Experts of a small language model: 5628 steps.
Below are experts of layer 3 (counted from 0) of a mixture-of-experts language model. Rows are named router (the router's row for the expert), up (a neuron's input weights, with its number), down (a neuron's output weights, with its number) and show model dimensions 0-255. Each number is 500 + 40 x the weight over its row's rms, rounded and kept within 0 to 999. Numbers have three digits each.
Before each expert's rows: a language model's description of what the expert responds to. This comes from a sample of Wikipedia text that the model never trained on.

# expert 10
Description: The article a, forms of be and have, and number or quantity words before nouns, such as two, several, many, another.
router:545475509502479502448489368521463548510534499546470522529473455493512508483536481503509509487470502471509460464486540486586535467483535527463487472528521537439441469497447505423493533494514436586565524468533528435457485509459477563473554514473493497513586567550486496455455436475513521465537477497513464587468588544557477529504480574525474499471520463501487483525523473556604472586450549529504503468522500523454561495458489454417477525514466514568451475500465508544475516455573521415458533573582478472501459493483519520544494513481564523507457507534535487487470556548513539438514515530505563452460408460513420498452549517484535436460524469497505544568511432475523417504495578497495520408474435495536505528506536549529517519514503564544474501540544501461453440490549565
up5:561475490474409458504516558524495441494466573464576476454494439479553498487562535503496522471468530557532569483525469442476449507483461488444493549500459495512542487494525434490547504554556517486512530423513535444516391519520435532504479448479507508579502440486502494591556505544533500521490498521437504472574454448545487460513529545460508437505479533496513515536481514448424534518500438469526523464447509484464463516436461506570480491548560448534485537561520521512476473502567524419534451531476516583426534534455493537449465466526515467574491520527488524482493489451486531451574483511529456537463502481502496496507472493520505487547482553411552387477476477517474548569531556525542460562411479582459455507537528457468473531567474421444457479526518518521517460494431499
down5:583495527567575501531582539578490495566534544515458473504509521432555586487515410528432488515363445526416517438517514432501500514475548526514490603457455526501544439546523450543527471600529536510474473559521541497418508456499491491560516483522454502523469432494482526522509497475471512437467541629577500544493539507567558516480510481540495524550447499459496508455456445460475545515503475410501541478516508491498517540548522461503478526406500574519514491474473541500498491480492516512483507524510491501553563522511418476494512486510476525525528505492530566518495427523509564488496573491519484539550472470472493451509483493533479520512499446482489462489544493487525501481471601474484563547510598528462533446520488499551520570488422507454466546470503508469491492511455488
up6:487499459509509418445460490455540497488509483499532535507520539460479491484609507480559431510460485455484425454547550408509480511542582529487431538515493502497459528473454535462513503533505532509549478455574502567519419435557446501508548505485497455516507516601476537528574526469569512562518502476475514457463485517474443507500480539489539440469546557517548551534495445496453563451474507444517445496515540413505403503469527438564415546510469428554473482568530422454495460492426508502535530438528501507534484546563470559504473489521527512496528561493464497515506496568491460468504465504486544528517463479565496483415527454475511567536437515508542490428529534526475549605512519478517504545501502448537573456478530474475465479531490528490588462459468549487504452519541494
down6:483467542431578466542448512545517495551504515514547424510447483539403523438472490547542482508494470548471547499465532485453473534478434496520482543478430476522497537502499489480502502497508531509488403488531457545487419505459528539450479598507494398502478509524512515489562486589459541549510454502442500523512506538496508484500574524569500493481494515508492546482532515485512565529526430492514487469551444504485404505540463566478514492491411527537487525519529474519455531424448532493554542443455453483568560543508490537491502520520404524461494499552504527516562501500477489471529484469435564515515577446544527508450522534516429490540505621439497544458558489611469583513484436467533538474475525494425526561499395494505480470478548478437525457454506488474501474505507502
up7:470545626456424460562489567484485461467460523455559516496599527482521485443532557540558462474506556450491513542527562518545512559467558460477473514512549539456532479556406482462511510555528551509540454428487534536517536510502495525525467489534516490536464515531469541569598508462491538426567470475546498496465505516514541483445503526555471468497463516504545478540490486463459570416533542427514527441549516524496410546403434484544508538539531488529509480461441466438531513538460502535452555498483510502527537521529466566505508454503519508502514479539514498478597452479476485493489412453484461476479508533583518493499560456431508476531543455493592506481533498526476482496518528473497485545544490505500454511533479479509439519503536403514565501555510548540485583479541437
down7:495452631497489518485494498490473525516562418527465421518509461506476540467449516492469440498450460487509510487429460475524510462465501534470470483485442436480526483466469470448467529463577535542532483494492457566535504492511489478482491569479410472533468464516493501567503527548526550548473532534536549559466460517468509545484517475540489527512471495570490472487500525498506567576475506575517472473526492524492518491552509554540501493544581561481535472485531452498468494512485511522486566602465542498503433471487490590532540450492563474485553539488516483455420521534460473552464536516454500480488539510470586544545547497510368498436512455454411499529551531553492540555434469508478534490593540424526555431457430492519510503468531534393459552501502535524505455500519558
up8:546535520557577491455472496474472507417455427592494445433562521550365461504498480500539517438508511503486488514529438498484523552598523495457456469482492528439485470470481544496522521545456461474447535549525478510421474513493544472459554468458501508502525462525478473547512486459443516492513526447435512470488497547502519520561494520476449592486424533480517556464530478599469473489521530484473483529395450537498499493553530483549446484505492506502545480483543522527525488530486507511467484501505479637525583476433499500551490489565536512473500448439469451467453504561478499507474509488490494434484492514517515446517528460504486489495500475466463489518435417498493561500550452502522459471403486543515532519525439484584478458518516545501435598536428516495572479409515522
down8:470530450482485410534455570513575529481482463477512602517481434446477462513530515470458464450488472490478498478467437463471502434504493513522487539456504493505532429544569493517565481476533530487457451506562449481562562524478440466455546494493566545558488516457487476485478589494519504487535465463560478545489459521513459497513495442521475457478434477445505538489561479487476447512522441516432468498464440490485509498466522535548508558501481446513520535429469490477458469506468518495497510566471546456544578484529465447545530527500477478537530555470519525519525498495480506556556524490502496482429566421438479490541429494538496556456577503545507511434590555425454576434531484506426520487552499505473504458403490457584466573501432510464497496487590491461577531495425520
up9:425544528547515535488535463440449472553455549493517429415557518507487553501494501568508520476444492505543441511427465551451509530504535435554503470492489464499597572504582484554547510511476488514534512536470492458543508455460458516468449480441512564483506542500595441578440465496542464495548513516460555434485433522492503471513543463516494531484531541429501447425466450481448495486423496501463523519497470397570481484466525471523538495519523487423521457507505511497593463538552465456544507525476462485509511512522516561484456503444557434434493478518477507525516464449522496497534465465477470511498483488444420514493490514458481530506520582556500430530528484494470522504540432429471495507529491497514480457491562458510412468490480376428463484437450471509501544575468523
down9:365525496543416485457487432433573505478496479502528471493549514489514601506498508541494503480439443419524496490522448451435486511535527496501556490525454541519546487423544488562493507500571486450551495520483555449482478519539521552488498497504512543481493471500432524503530460515554484529433430525522453472507443496579480452530458540473502519521408519514498552420458517491505474538391428538552501505472552486537548447589528483511539530496463539483484495477526532500518582520425507558540512551487584522410519504535559468500493495532486561514496534510555535479469473516442562484513464498472428514515506510503506508497439469558512556484509576452507511494462463515456448514495604457521498482590508459538445437531479464448596477444551538497500456496475508523490513508472519
up10:484499477562476443533522507485477510484517503434519472514458547540493472522554450511539414522487527483532501479480533459532484494519495413514463489518453485515503481447468469459465512490464490469490544545451533466528509459544454536547399524500450497501469482551436509616486460520549495576488595473507501518493472505476435493488530503452495518510467529581482484476529532510488489489536532428508538557511518503443416468455538525489551563497425427460476489578532488538520491591472581540584546519482564502507543497535552544496490546457550492476511584492438488523515555549469429493536463428512456478426549541506488397505487503518501492534437533585521439564568527467562517494550531512507512482515400572480547519499498526464502512498528475512597510411518546489488491438447470
down10:469483413517510567483509480492491550557532534531471476511541486512468438513496491451465618494484486490462503551522432518512499475482466508528451561554509537482417447515452502494497340493510441463504553459512493480483518517459564510475424548462541516520520521522564510556508502531478447514476504576458475498485496509458565515524555510420491416470517502490535567530518469519534513488504523510509457584462532459478484419510414502529502577490544565489463564571555512483529471494461535536512492472501477506496537503541521547505509421513477495473474497558413475472555425456464532447476533420462500495488507534527471594458426570480509530506525511457487447485516517448459561474494489521479521482488438478449405455465455506459501545417466520505562509506602525498491547483475559
up11:502561552493540407496452418441515530453541536516443533511492543513467455489467501449501501472523503458465469547502468403451503441477537526500587510467497491458427489557563531510518494486477437497518488409491515527497469519532434535522453495495588484502484523569486445544520501466506464561518429451473520529507467443498532478593455482501554511515550551522434519385431501519530531481468495523460446489433485480523517472438477510579472526508557441527478517543512522477491541523567552520546465504490626498450528521496487586508503402511539521520484504510545467535547535521472469477555576480510430500528538493421534591531555539528453540421470456516494534516474451484461507543461493449504499479505527545576549514483538464408471479499500525514470453483510493492453531513470523
down11:506510527485527481533523460504558533531480487492463456511479524523538466535483517538530588494559422468540475561469470564488407477493466435513529491527481501565528431458522495501481472487495500432541467498469446497442566552429593445439512502489487490461517479397547443557450615532496521426506508560470534493519518482500528509497485487425448511491444442519484570512574523504496500525536484518556568556456460508509487527534539461534575569522456550495524440458503387542490525518569491481559458431478539503491483505452510516505583497563595543467473489518534468482489498413421457491497541466563478546518538467502527537500493507458425447523473538493448459492564479533505465458580470489479499489483474505559428493494451473517523470492495508436517461480415440513481497474507479
up12:517492519496410497511476479443534494555516552509443451451490474523470481448439472491544548504477423437507512503464523401516538496426479453510520476511449491532535465526559492444499469506452466450504464444471552508433500559500523499519480527429481522472511528418513544518529462436551539471502551476474494522457454468497537459493489531489481472490451531448520525523506511502511538443486473457471574484590466426514503484462490525480357473572507579557447494518478512529505548523473499452458470506490460553479500533491501536507504445565527503450422503504366465548491420528478486496484408495445504464510617528509525532530501513570452524528483521504543481464494456536497490526516464446503522459393517520484508525485445460473507506592580458557499482519422550467472496435454507
down12:523509561452552492580552521518487442508543458476513500562476467509468494489474473448444525540517443488456491537460572504478491479458486454487437502572422533455482437552421513494526466545437417492563413387459471529527469514455449454442498509523482490519457494468536497510497542499456463462535461504551562487560506454495533416478406538537420549485492474499557463550513449480461514485537498472488520509514461465468424508500545468446463441480502522515554569490442496547590466540500563528473483532467461475477476548476462553525559472561588447474508473503514508505504473484496439486531511486450493523511508487534560525529533534510484537477378542524434460500553537558527469501533492523449512465506483546492551497482435466571531493473559553506494506453423459480574555490466477
up13:438529583549529468487470516558550519466535525461479512493411506528512537541547508548519508556481565523435448526437476465499453514504540494473481527473425528510424574530449587451459488517498570476470486505581513566495520439635452564445497453529536531515478541497524539495565486487549512552449439544566592478489469505491489458446506465485589506484535499503517486532524415545408513507508496500466448518475447429499476520522495497548427496482502496483486501553493530539507526511470512478556481490480577436512591511480467557497401548488455492538481550473541457499583478546452522537543541500402522494506444573486533483457504484465514555475468524538429473524482534524439568529488506459481510495530473511519529478529541482460489503489534519459451456491507439550497478552520532
down13:446522549457450510500483572577503518531520505487492526467478507496554536516469477510531467497521481497530503515403540490525511501481489482558525524520476510516478581526463466473478540527480519468467495447541447478519535488546482473485507519557568550498465524470489430424575558452546525507483462508432482529572537431509495496539514471501482425480515446517481551521531481487457559520482449586549541528415526491484442498510508495571536474522355505469519558513490467549510518545514518444602502410441431459511516548541555480458512550437493507549529532506474497468506518478504494505496566557532540538530527530487535448528479456506453577529465581529474575508558578538567558478514455520519495511486480470455411491565486452477482550545472449497492485545464403533432505560568467
up14:543486554486555542488519513498527471518490496450549498568525527510455546492413443484472514612552528483498497493467486541456531493402458487523558509529524473577440427471481555535532415540477487534452476483453453504520519454516496504460528502545531452370511506454552519492442558512466552490468533505479461518467501506488535471516537431483454513511505498455542459476559464573548486494592534489439540639467476493487493520531565507476524562520496563487484506504503442517586522497481494527485494502512581464546492490483457443507592486538524479481512489489536457504447461489487467553490495484474561454502552541494512535508530508515504539501544512520421482517469555569514510481571514499558508467544496520478547480567457463560511465536510516563529552524443593477511608416546529
down14:488503477579531514487477434557503505479569495503479535530549522458471537584489506486435550455517508451562515489487477527478539525428487570491504505504503541478473461533480524540511462545437436438500534493517504457516475477424445425497520487480436519526492494547425489477458490435509489482533497465462556487435516501524480525580468541488523518529468524517460493462459504508506440565503482471474515503498503499564495528532503491500499447465413528498475536522461400403534550484511541516416427546515510482469538505492524539434524587522479551515433443523519489483511467533576617487552454475422567583418426627546467542522491507473482509483499470588508503555486488514474517521527500508465491459469453469530564497496431390488473523495466519535500510470563443521522499466469564
up15:518498475516436485512519530490455490478435514563502435527428568466495534511579547557516502514468487579493518457532540419523431496630498483489519454418387505449551516514549496493479499511477585533460468590517441544474447552550487528498498432519514560455500493492459506530550498577448519549500546488528530494543489535512455531570478517444514566484505500493496505559548505495565501524475541482480577520557503484494493477557515441567460515476538539463472522445646464563470549488575475446554551492484492540558476470467536530490523530551487460476451465518462535506500474556476510527509441507506501455547449488545504555522504414498538502533510447550498514464482448507501522504522479469538507420495440519485441514506516520401451470489468528501459523449489435486480496440477499
down15:384500536476493545506512481479515499483528482418492447524457523608519535473506519493442491555486437492572574447468463402491507535494397474418539460442465543474469555564490567511469482463435533475488510592450557472484449518496464496574516556491517538571502523517441553474441511583538425503496485514489552536550520505514551528591539523480550585442509474468482483494536456486514469485470517502513548512467556492524545467472489489491561450512533550422535496490431476509500532462500538457553522588534468553512483459504540546456495544544491462531478474516504560491506480521516518489460409523492460450544542467551513511567473457511495471521563474512498525444469506522519493505466526438525525540437476500429498427562559526470451522506452493583483522529517504465507501547449475
up16:487464531509571458542504575494535565481532523511549465503552504497415532462542560493475462535514436485518441503475538473504412493457479429501525496430387490510520526475572498466523485532539472533558558508498496599481510511549529540431541512540483520496439469443469535499506498480565542532472523498569595517512495456486519459577557507435463600543503448503537504540438481444495493445550553440545544486538435532514479508500510456472412568503493533487485536514521486569492516501465465613464527490489499545624480445454486457495513500477520474518591492533460509541514450530507496532506518459504538464511493598480518516502504491525576515502465464520491442507462456502500511544476465588552488443493479479551552603533468496536511472502531477462495519535427494512526468538515510
down16:398482498576472504472573512473500485486490498495469524428544486433454522472553533588546461500381446500468489450401560519503453597446501479494485510440471546515483527459522511521457491528501541465493476514464502496455476460488458531525563516483452453564489449501483449489540486494512522490483490483570550457556496521542487419399486504519478516437562496526407513552495591516407471537439540520523470476538494501543481481470474524522499489434486493499479551452500476464396501460485547456495479475477456566439473488466485500436506599460495474576490467504479504556466546540439488467467507483486511532429453511518500476495561513529514532547501463455518568556541460454523550498512502478579524490523583491461513481452500545490463553517450500518461526553501436492511462590539465
up17:526514491480452523525479479534483478493529485518478507420520567526485475513542440512514476416448539522475568470513530444459512529459513515467535556484461504515555459447543546551489542416413432490476502498471458485513511480555541455493483505436511481526516537524509506545513522496529483471544492462568497460523549536526490466553536513496526508452485484538512543432489554479512499571592481574439492499456534486433492490500461545523414532452490424507493533534519454488495481530552550469521407489560544480519618534538468457482503526537565521538435567545485512550463549547482507431577542484476475495449484450563478515499462548485476550403503530577496506470532491483537493437444487494503473532555539534588429573469485480518506446489464417461476500473562615531485490528432465
down17:479495496521517521588565482511462475507514617446484483504496531521549556528472487511417524525511518552580513558518546528498494548490487512474507516519527513490515508518425486439475497493493438464451557516547532635523517533508519516537532531519542512486401494439591447571487506510438449591434436488496568489427501445500551470512508517442578488528508539503539526542521405509500513449548548461565583500554489498506487546547544487497515551496502523476519515509520541497534401482503515499460461496451498456462482489510491489507499459475450495501472430531540478567488456532472516539506525489528482498462426524493483569472517554526518470533513411513407518442405485527510552528513463510466474567546471491554547488432458421513449571519459537544492483448511451553514524529519478
up18:573463478512545459545570565533371446497486575525473521529454587531517583479552482543522520515466545523500572435525509483496465553475575536524580512533464545483588488511498494560498565497552537491460496556493493549471519470460541438537445449536476456494420476433557515515549478496444557470468479555534524458510478464505528541480538487462467508494566487510507452595477503416417481464537488541540532483499507502494475558501569551500542482485409459509516482465507522433436486491515481470502535485424526504539474475487476486491440516447468525477461466473508498591582515435512502485476506498503518485478571512524469403509419569462521466455407507510501497486463448484530560471448511522524489516506550487487479427523485446502480500478464429533527502449454442514490502479481484
down18:559451446493515508543505498488530557504521456532508461489462544549502518544554461495570586481483507539455489492531522502464500505510544528512528477489520519480541459494475537453481557422511482505450466439489467518463522531554513500663532386536536410487543483513499558539529480510431549462548453516499536540460425556481487519479476481439517384491432533459448487503531481448464498498592479485494509434509559554443495464549434494509508478507509472554521475539558525533515507472559459533435481442524512534513513478605486517478509514544510544455509511513450492511556511420527556524441522488501456461556537522478473444466478596456486440410441495496481490458460520431570518502448451522519544548494533490573512494448463482500518486506505490537543486523549471462538546527446451
up19:494482495474371516473551449499514466422478481497476530467552545505425525524544510523544470481513531488507444454497504532500455455435485453553491555493551527508504464520477470505527550499473533551504518536538500505568500439540473528436502533456472512472428489497506570505522522505519515488556467515477481557507475469509552515468552457496481521454522474485467464539498517487497495454504459488430516510535426510509411492499487468543469532442533472503601503545525509539513532484520488508497574486459510586543539543583471560503472421527481415418485604495484453574565575459503550575466509512442468561548532550425487444402470539554450473481497500431527514417574543494559512606489513491491496542501476507456507524525564411475481490498503549480498444463527517568506521537543502
down19:501557527511461462492494523528512554565380493436522494418560509556572536465461514514487473564495558437500483550486480491510523452449489480594479519535503465544509501490497440475593491536523488540477500518458474452498490484500489592521461516452515452501528510529481524421477611433558502496509457471502491551533500532487466497495534507595471539420462522591474561487522494507565507508502464473539504468519462415518503500503473482508472455514449508521465533553489495436518486561543510533453487561510556511454493484577480505550515462486538551449500480503489431502490536465505482472470418583427518430604506501467459502433552509537484515553479491527475544575491467460466515494432532561537502520540462551524534446444509534510485449447475463442520467437500498454481563558579535
up20:468509506527476524511514496501502487464481530491484513446445530504523535528497547579450560551501490475528512507430528514439473541525560492464522515486508428604462482492490540451439496495491467559449532563528509500499500515527550542515514450510551402484532458460510488498537515506509548494471517543551474473473502426522568465463470431540442449474508494536596509540544497468496472418542465530471492517500479482563486555535506527473460541491559506514487488488488551546547562520464495515527499448479516530483477495447523446398478524501451504481529416488575516562560517425492512524470487464489493421502507584455542568423511501507533482464474568466433491562461506520488556462543502415612490455513541505537578494469417453478474506489531370442513486489467555606484499527527457
down20:477531494473474487559452501504548447513500537489526458503517558457525514487452497527514487472515570508500517488388476488437449424520420488535532512535484466408514511545524469513462557511516478467485464510503470438508529478550518497516435519466532493546485510497506475523540536579555529524458503457499477506523489581549478474563407450559528505455532567494472522533480530472450557458538530537576470526481642492529509489548502448513511433526479476509513500522515519427461518607452480486599461483495475514519493496466439517445604523487483501507500460485500460513500587461486577470433500503531516485485428534498464535541536475488469566501529504469503584429618471532512524504442469498564409535543552471508486489411534434501491471525519510510535532540517501538490546580452477
up21:482506483574534418520511535560483499529505511426494542530505549528485455458534406538516474506550509487494495510524513476497500522479547413500546541458517483503531442496434439450494506507448524490555563551434546492492494508479554483553458476551424478489490460494453497556478506516463507535528598473533484533511439569479484438582589507501504570490462526495494443470464488522504427523529532448547552496500538504476493527523469436496560585543492434472478547531572441483550454539543471499608478457514480477538552440520476500529492547509518516477521581525473540464533502593487514469484468439490447508452522529522454450439467559497581513438467568535499372510502522434466488510541528513548498498476463599507435526492457555525487447477503442501511465450502507530509464499449479
down21:495483475461525467532500472489512566559554528533500505593494475523481416541483445483504561515502493490491508576515431545493511513464500485508516519546505503503431483513487537560519444541437450498570531546536505533544487583473527507579503572450458587576441566546511435451468451558519449478482533531476515462509447513483516534574528453489542495481512587449461552480454538484464500548510494568533502513450554445545506472545504554529557515476504475511475490525523540539492532490500486569586573445405533497493489501556497529506499457549526435494453527519512453463496498492479596460438501437452500530466513485541466510502515502467539513503513502541469391575516579499536479422565481487451547469476434467498436485475482527541492532430466475531601480522476455508455500453466555
up22:462510496490523477496507519473494531507491521457462522539567439482426520478488448523490494457510566492499533501447553510504565544440473506508535504544530502572520505427464425486501432513451520557501460475487500482497523464449470495542528479486473404496526552374530491503474466484514438500511513486421550469446527511456564489446458527624537582504553453497523523433506420475530398503501496485488505535526424510509461510516608430469458594485454520418489558527469495502561423510444414527508555526476480495497473492534470457492468471494474408484486485429483537499527507457480473509532474443456471480519530568483483514492487488501459488469514447538481469555555473535465446531492461539510477452478527573536573601496457510546480472483530437416513537555487499502472531458500513
down22:509486402514465520479511419412474482521551550508463434458499520447484496508559555447499469456511444499479534453521516495472475536474462550453412449552550553465535565536492462525502534468479504511481553456504510469527542515459454483418538476518483489523467489552521542520451461542485500476532518535509457457519483515566402475539449528481447499525485487480519460438500545534502502504439507531488457499473476497462496467425435507475486490466564498578532489603613525479446473454417494515457495579497556506465457487518578516485509482482514461528526545510520496464415510507522517528592519534535545511464487510524594586556464460508522486546438496499473530459470413494565470546486475485461499566517591474476498545510471531531524578499565578511541498496479440491536584510506546
up23:559467461560475488532420497490545510407494447450480528518454466509517494469417484446484426623459464549554513517506479531516482518447520525488524536544443464533502447469452511496514495492548511566526463486491488554548561436460538467470497452503548543544465505436437538489488541529479455494437575514611531498527527507511488495471446470539499511497513638507610455470494517488540510478480481449475485503581382505556502519451526563445463482506540460472511529484541504474478459469485474489501531515485486440559455463543460491482560524501495412522484570455506468533540483534446477475503627452502505538525539488492560474522496485569488515507532495557487476448467529470495507506489451550558526496500451494524500552445518540546531536517566458511489456514540485505463490501395470
down23:432500435511475498457527427488466589512511464472519452495477510488373524501514556531509527587449437561493541504486556548483495529479509532524543505561455446511494518479598463513530436506473472490468477554515497478496445474509470482472522506416532537570438505520442481517484529500496504525597504515504516426521493507562477444600552495594550497617488538479587487423460479501510462554470483413518521529553499507566532490516477542548491456495525463551454512578386460485530486515453520471505518483448557492493612444523457520517491484521505481493483500541439555536469491464482452538520526498497485474512413521566505586506436533475546506466551491521479593488512502477519444518558510499490476563492520517449484499482479516480460490506522483489460509526516441482495534516481431
up24:467533511520506440485522573499527432467512519506550574415498441512505524532535537494511521526539473556505471453486493442504467453501509483531479534484516427488468508458503468556575425490464433493512534540530512547533494537537444492510422467555498533462545599493475458498466514424453505492552453466455530513524471592480495485526567492504479521619463470514507497526573419523501473438479459489497500429417541515469497548575616503554547531515582453471502474566507529507496520496538525588501484468465557448578551514561439501486496537553502528514546505434512542472540436512498513447619498518542481526454495432476485475433478448503455486454470514492535469509518549513548455572521473525445451513442449503568460546524462542474481472503480480484512507517452480482552476513509520
down24:456510493509498494461460486514530515490442507449541529517502485497564543416472489511450460584487564536543510447504523493558535507570488442454528523485494563493487533474421507464472412511471539590480479535524522504464548419438525531580545483506507478453404429499481542392574570512497480466426479523440536485542506419447518495481575513428565463514440481489500426396564428480541492492548525526453508492557404508531487555512524507455520452557488511470486481497424498545469448425503480480531520510501480485502433532509483470420570526516461498472550482494454575488536497497455585541610468529516517537504480548491500471523497487530490496552482459563461526482515531510516520455504505488567507530486476531443474561500506490483480495545473517579527507485464513498506486460536534
up25:533439532526499488480517566503474549500476452466492545534482581588553512522485481515467444485565519531534496441500518542444471528519571512561554500500483404470585528530467516551513563484526515534514491557513442530526477446546552502546576477552534521396456510520503511532517502560477469499527534541480481488498490503450514409571527480410496614476503512570515444433484503517459474529555434471529526474496497508527480590501527476485519515482553510440522594566485507498458460547463453535527518458471515510478498436520505447540623492562520555504514496475499463455481487497473484493462482498462430485485567487539536489392490466517477530425537558489482526522538533550482489463571509534464440505518449577478583500498490469489485464476497545536512532530476541498489493426419534
down25:478504486450535399502458491494486490547549433543550505475496545456482477533487505516453513462473535578526496388506491469531487497536447542459492551527464585465489467588571498496452530470523539520457508454457472449529548579555528469530581535548459572463487478449513418468527480565500434550518469533509495519546547501512519446534454485471518493562553530414561471521464573512471530521479432501510459499485527479550522463519521583542505472480479523524514490492459537455496515420567434469520521470426516454535492426478421511457492435500469520512572566465474555534523464483559497559542507492562474524530498516540502452577530452501509519476538471492410487479450467506567582523450525505495487493466465420554465469486489531512527474486514469490542557502521485534479410460509441
up26:541491536533524526492526510470516495493532453510550517486546556551486413536473507486465509505516485438436458529481521483528559494509488403479513520407522539490473489541521512509459445533425471503509445463510547482476419539501550464550467475432518442488523424543505459562487479491471531561508478493433516549476463499485562496556523534478508478508435471462507544464490446553428482543507539513464542511405478515531485514486500516571513481423507534510421584443513574516503572556550547385529465501522549487504519515501485545475482515538527438425481434429497511528566537513485483525524509471514399518534458474538443525519499442468429502520526495515465533455535457484501507488560540434453488504508508562521485491549477503512524401590554528428457507434441539409522543454482505
down26:466531489467509443470509555522520429474505476427507435455517507493543437554543447443533477502513534541477534511617487550436482594488527500466517492489499536541518458573506508552528551485448490552555488499524472488546520530544460448498538434488499473449570498422536497460455505489570484485509448438541535575477501491502478487465488472556464460461517559572431523501467533488432583483454477528510479463451527483541505568548538504466383455460511447506478475538545528458508504452515510536512611537485572515554494447506522570524506545506581469558510534499514510508537534485451494522547506508492539512542466478489583429547536506481462576516476423524490526520468540470429544408515531471471474540449553471444469490546456544526492467497487536556459496451452483455543511488540530
up27:530474564512509537580525474538517531510552526502475525499533493535560480449498491542487461532507482490483384492505511600499439525533532557567517594511459482470526516455491489618572519499491489559529443475579551517504514543535479529431518496474487485443469444566504463520503550459471532466461500510481485433556504510481598422538509535487543502516507558457485479526486462560527464523454386510476514478524500499524494588545455507524511529460511456475488522512473478463463476546540425496540439482497493430464452495556476424466560477476551545520507474508407584528491485421523504495489580498472538595496455491516468544437493542523477548550518473409506510590497554454532553512458529546520458515447516534572472486534466487473477452573502502536512521532486515547504473499489508
down27:456473550487489471498473455472415543531462468521495482456519507491430410519525549548543432490506472507479452492450553547442499518482464477484516468522498506428505485538503502564492546484488558496550490504426434521539428509514507559480431516497563482491529446493518451450527520580535548477483522543511431498462512578519487534457441510559577521464487471500444545592496553476464502470492511456499493462518465459415476477485368528522476501467472471483546510542534507502500533471470497471492462587454466499467449427442544430557571494495412467513466495496462508493531546481504539433546497540549418508520552399513462471542566558530511541495497516523497512507547467486505428532458464486546495465462527486551436471564534537417554506541449494523470527506562474497449423521469465
up28:505480524537564448505486516487483488523475504479576488474500493528549535494478472509446505520516539475449466456467488500487472504547529505511568536506495445540501408484555515567576454532518528585514468471581524566514488544528462493531478531527552542478575501493516486497561520407471531485560482559427590498539472486485548459578502513465481457537476478531470446505508456441508490492505539438531499480507503472475444546556658550545528564475554483500416514476499535524564462492531474540544527484483507435515504474556380488493524535442515508481496462546450519519575430512453539518509569513518523541505486525491518547551563485561608484483481545442547501521484476534558572504605528519483483552444468450506466515565464486496483471527504489545437541516494559544519472464488522
down28:464458530604569554511414508499560551468526533459535499527528498503516499467446467539504435521476513498520524508454452480521517546526536525506541505464462512477500477556549547493423483537463565454517486507458535496437520489502507484517543515579471447482463496498470519419516538463474600501530463498475489438528477440464520476534523520583526571501470500531484460549438463514525455547534519557538500558470532531493509524449530497491534487472436543518463509506541516456459453474521546480457438566494499545471453483541522436403501553489450568515514538527462448491466582533499549474484499515555456526476458594466494432564513439582499552555527473464546449567465523432532500474432439559501513506489540417477611439518511532501493506487452494453461457499462525445472457466586494
up29:525519464513557436491516504492465545496510451425475594552536529566477476513525445507498491505492552514482567503475482562512516493517487430488485587455521454452502463514440440550487454451404531468548572489423530481468467534521487490603480465487455453492480523540460490555505511490425468504517499513532479545485446534473482499590523465489518466506477542485524461506425455461447463547469528501550549514437547484490512512548424538495554593506461457489482528548557458477494507592472477503575517451440506549552510433517524485526479542530523557460504527531509543534552505483474491433465494468554513517471444529462463476526542572461543505511473505511475428534533539459430529519502489485516509557459437499463412509456461529537576507505522394429535503525524500560566471449431446
down29:537531487485528444502533493532502478558481522534488529543542511502434461554418465421547493488491478501521511572516443558465522573508459463486572507498462448477481508582482509526482566529453444603498511540552453505564452563477476520505516540519498566582484483504530427455469499511495487458495490500547502524448479444454531570552491473394485495436557549476513524443469555426503492530534484512489497509453551488489524508517541488512540555514540515526517522498520544601430586505476490545478553456464504470581498515520491503525501435559577544518503529516536459478523515484427551475472462541534531577510476441488513452545556519530490521541577488527544478465569523523482500481527454490447493506583571512523416485482542535599510503454506571492533495587467469554475482526452541
up30:575555545478497442476474567544455513481520419529514471452531497536505521517552526451579461515498441531569523506488492427504548507464519447527516519431460490500482493472492510492505452491457521497475488430514540483447565550515541501518513436471544559436421503550481522487534598564461580536441526446547491427528480515517528493517442567463507549567467517398615562466502537562488467482481520460472503579464512490497481506571461497507522494523434487550509506513476496480558539581438517490506455493434535542444579517521505504531494511573544523475513533420548448472489497570493523540475456474471521542534531482490532412522486470466478484540434486546536467423484466510535532451495531410559533498505485507526488534446522465497503528533545528468495466439482490498535490418536429
down30:497502432518516514528539500465466453585515513496530530393452481497481529502538556466482512574486460543519468514520621501513459471542520579505566526518503531511507555503536535517511542529545540519494495559498567589491573480508473433533530502512495602512431468481479543578482528551493499502496495571547463446486506500532486485464500534535531466537508577447529525441478462531430509404455510471390462555439482527595468480544500494552545526438427531512478476514440492522418489416482544557555508475508515500562507514540487501458485547462452470484529490487496436500528440425508517489533488500481553548503525520488519489531499586525499485573514488484491463473404520445539552502568542525532479497526544516496468546489505526518476594461515495565449461532450489538531543487441494
up31:544490511469520504556471491445498488460533545436530486447506540557450509467461549478503532533541491475529520473558523510499568502454509461495490439539466506587517423523527395438576526448484520557528522540515484523460482489489499502522600516447450438461490444496550499589501457509502455501490545514548424554503498481507514490429461544545489515523504516507544456455469504467433424448465428493526485522512473415460492504507450516495463521468556533565538545527439521525536505487479372532508413500503464540526506481491521515507521367526474535458463490505461529559460455509434435565498514479477482498541459475491489501513532548529496565422492542530428401480471476534490534501480467539548442531456477506479527531481452463485498429511548455489458480489413570510471538587503495
down31:483552504474562572448532500453509508513522480552510539456490503519530484495463511544501465575426513450383543568479506499516503524502517510518482494525494481525534481559480427444477541469450459514484545460493484481493390484512518505506601526467490508495515442462552491502524483459509438506509477546502435544497556526524498553561506545470496492493476493525538447551535484522462405475497469531457433448547479469535485432444467529498485491499524530499566504512503510492494509454482469556475472561526422480412515485478473486509524384526498544485466523481471564478496525492530523511615425523531457491470571502486464426465580500518474557489505536584525450415543474571448528535486468569480473548483409503486457528582499504594576459482489575450458436487493551516456478494503480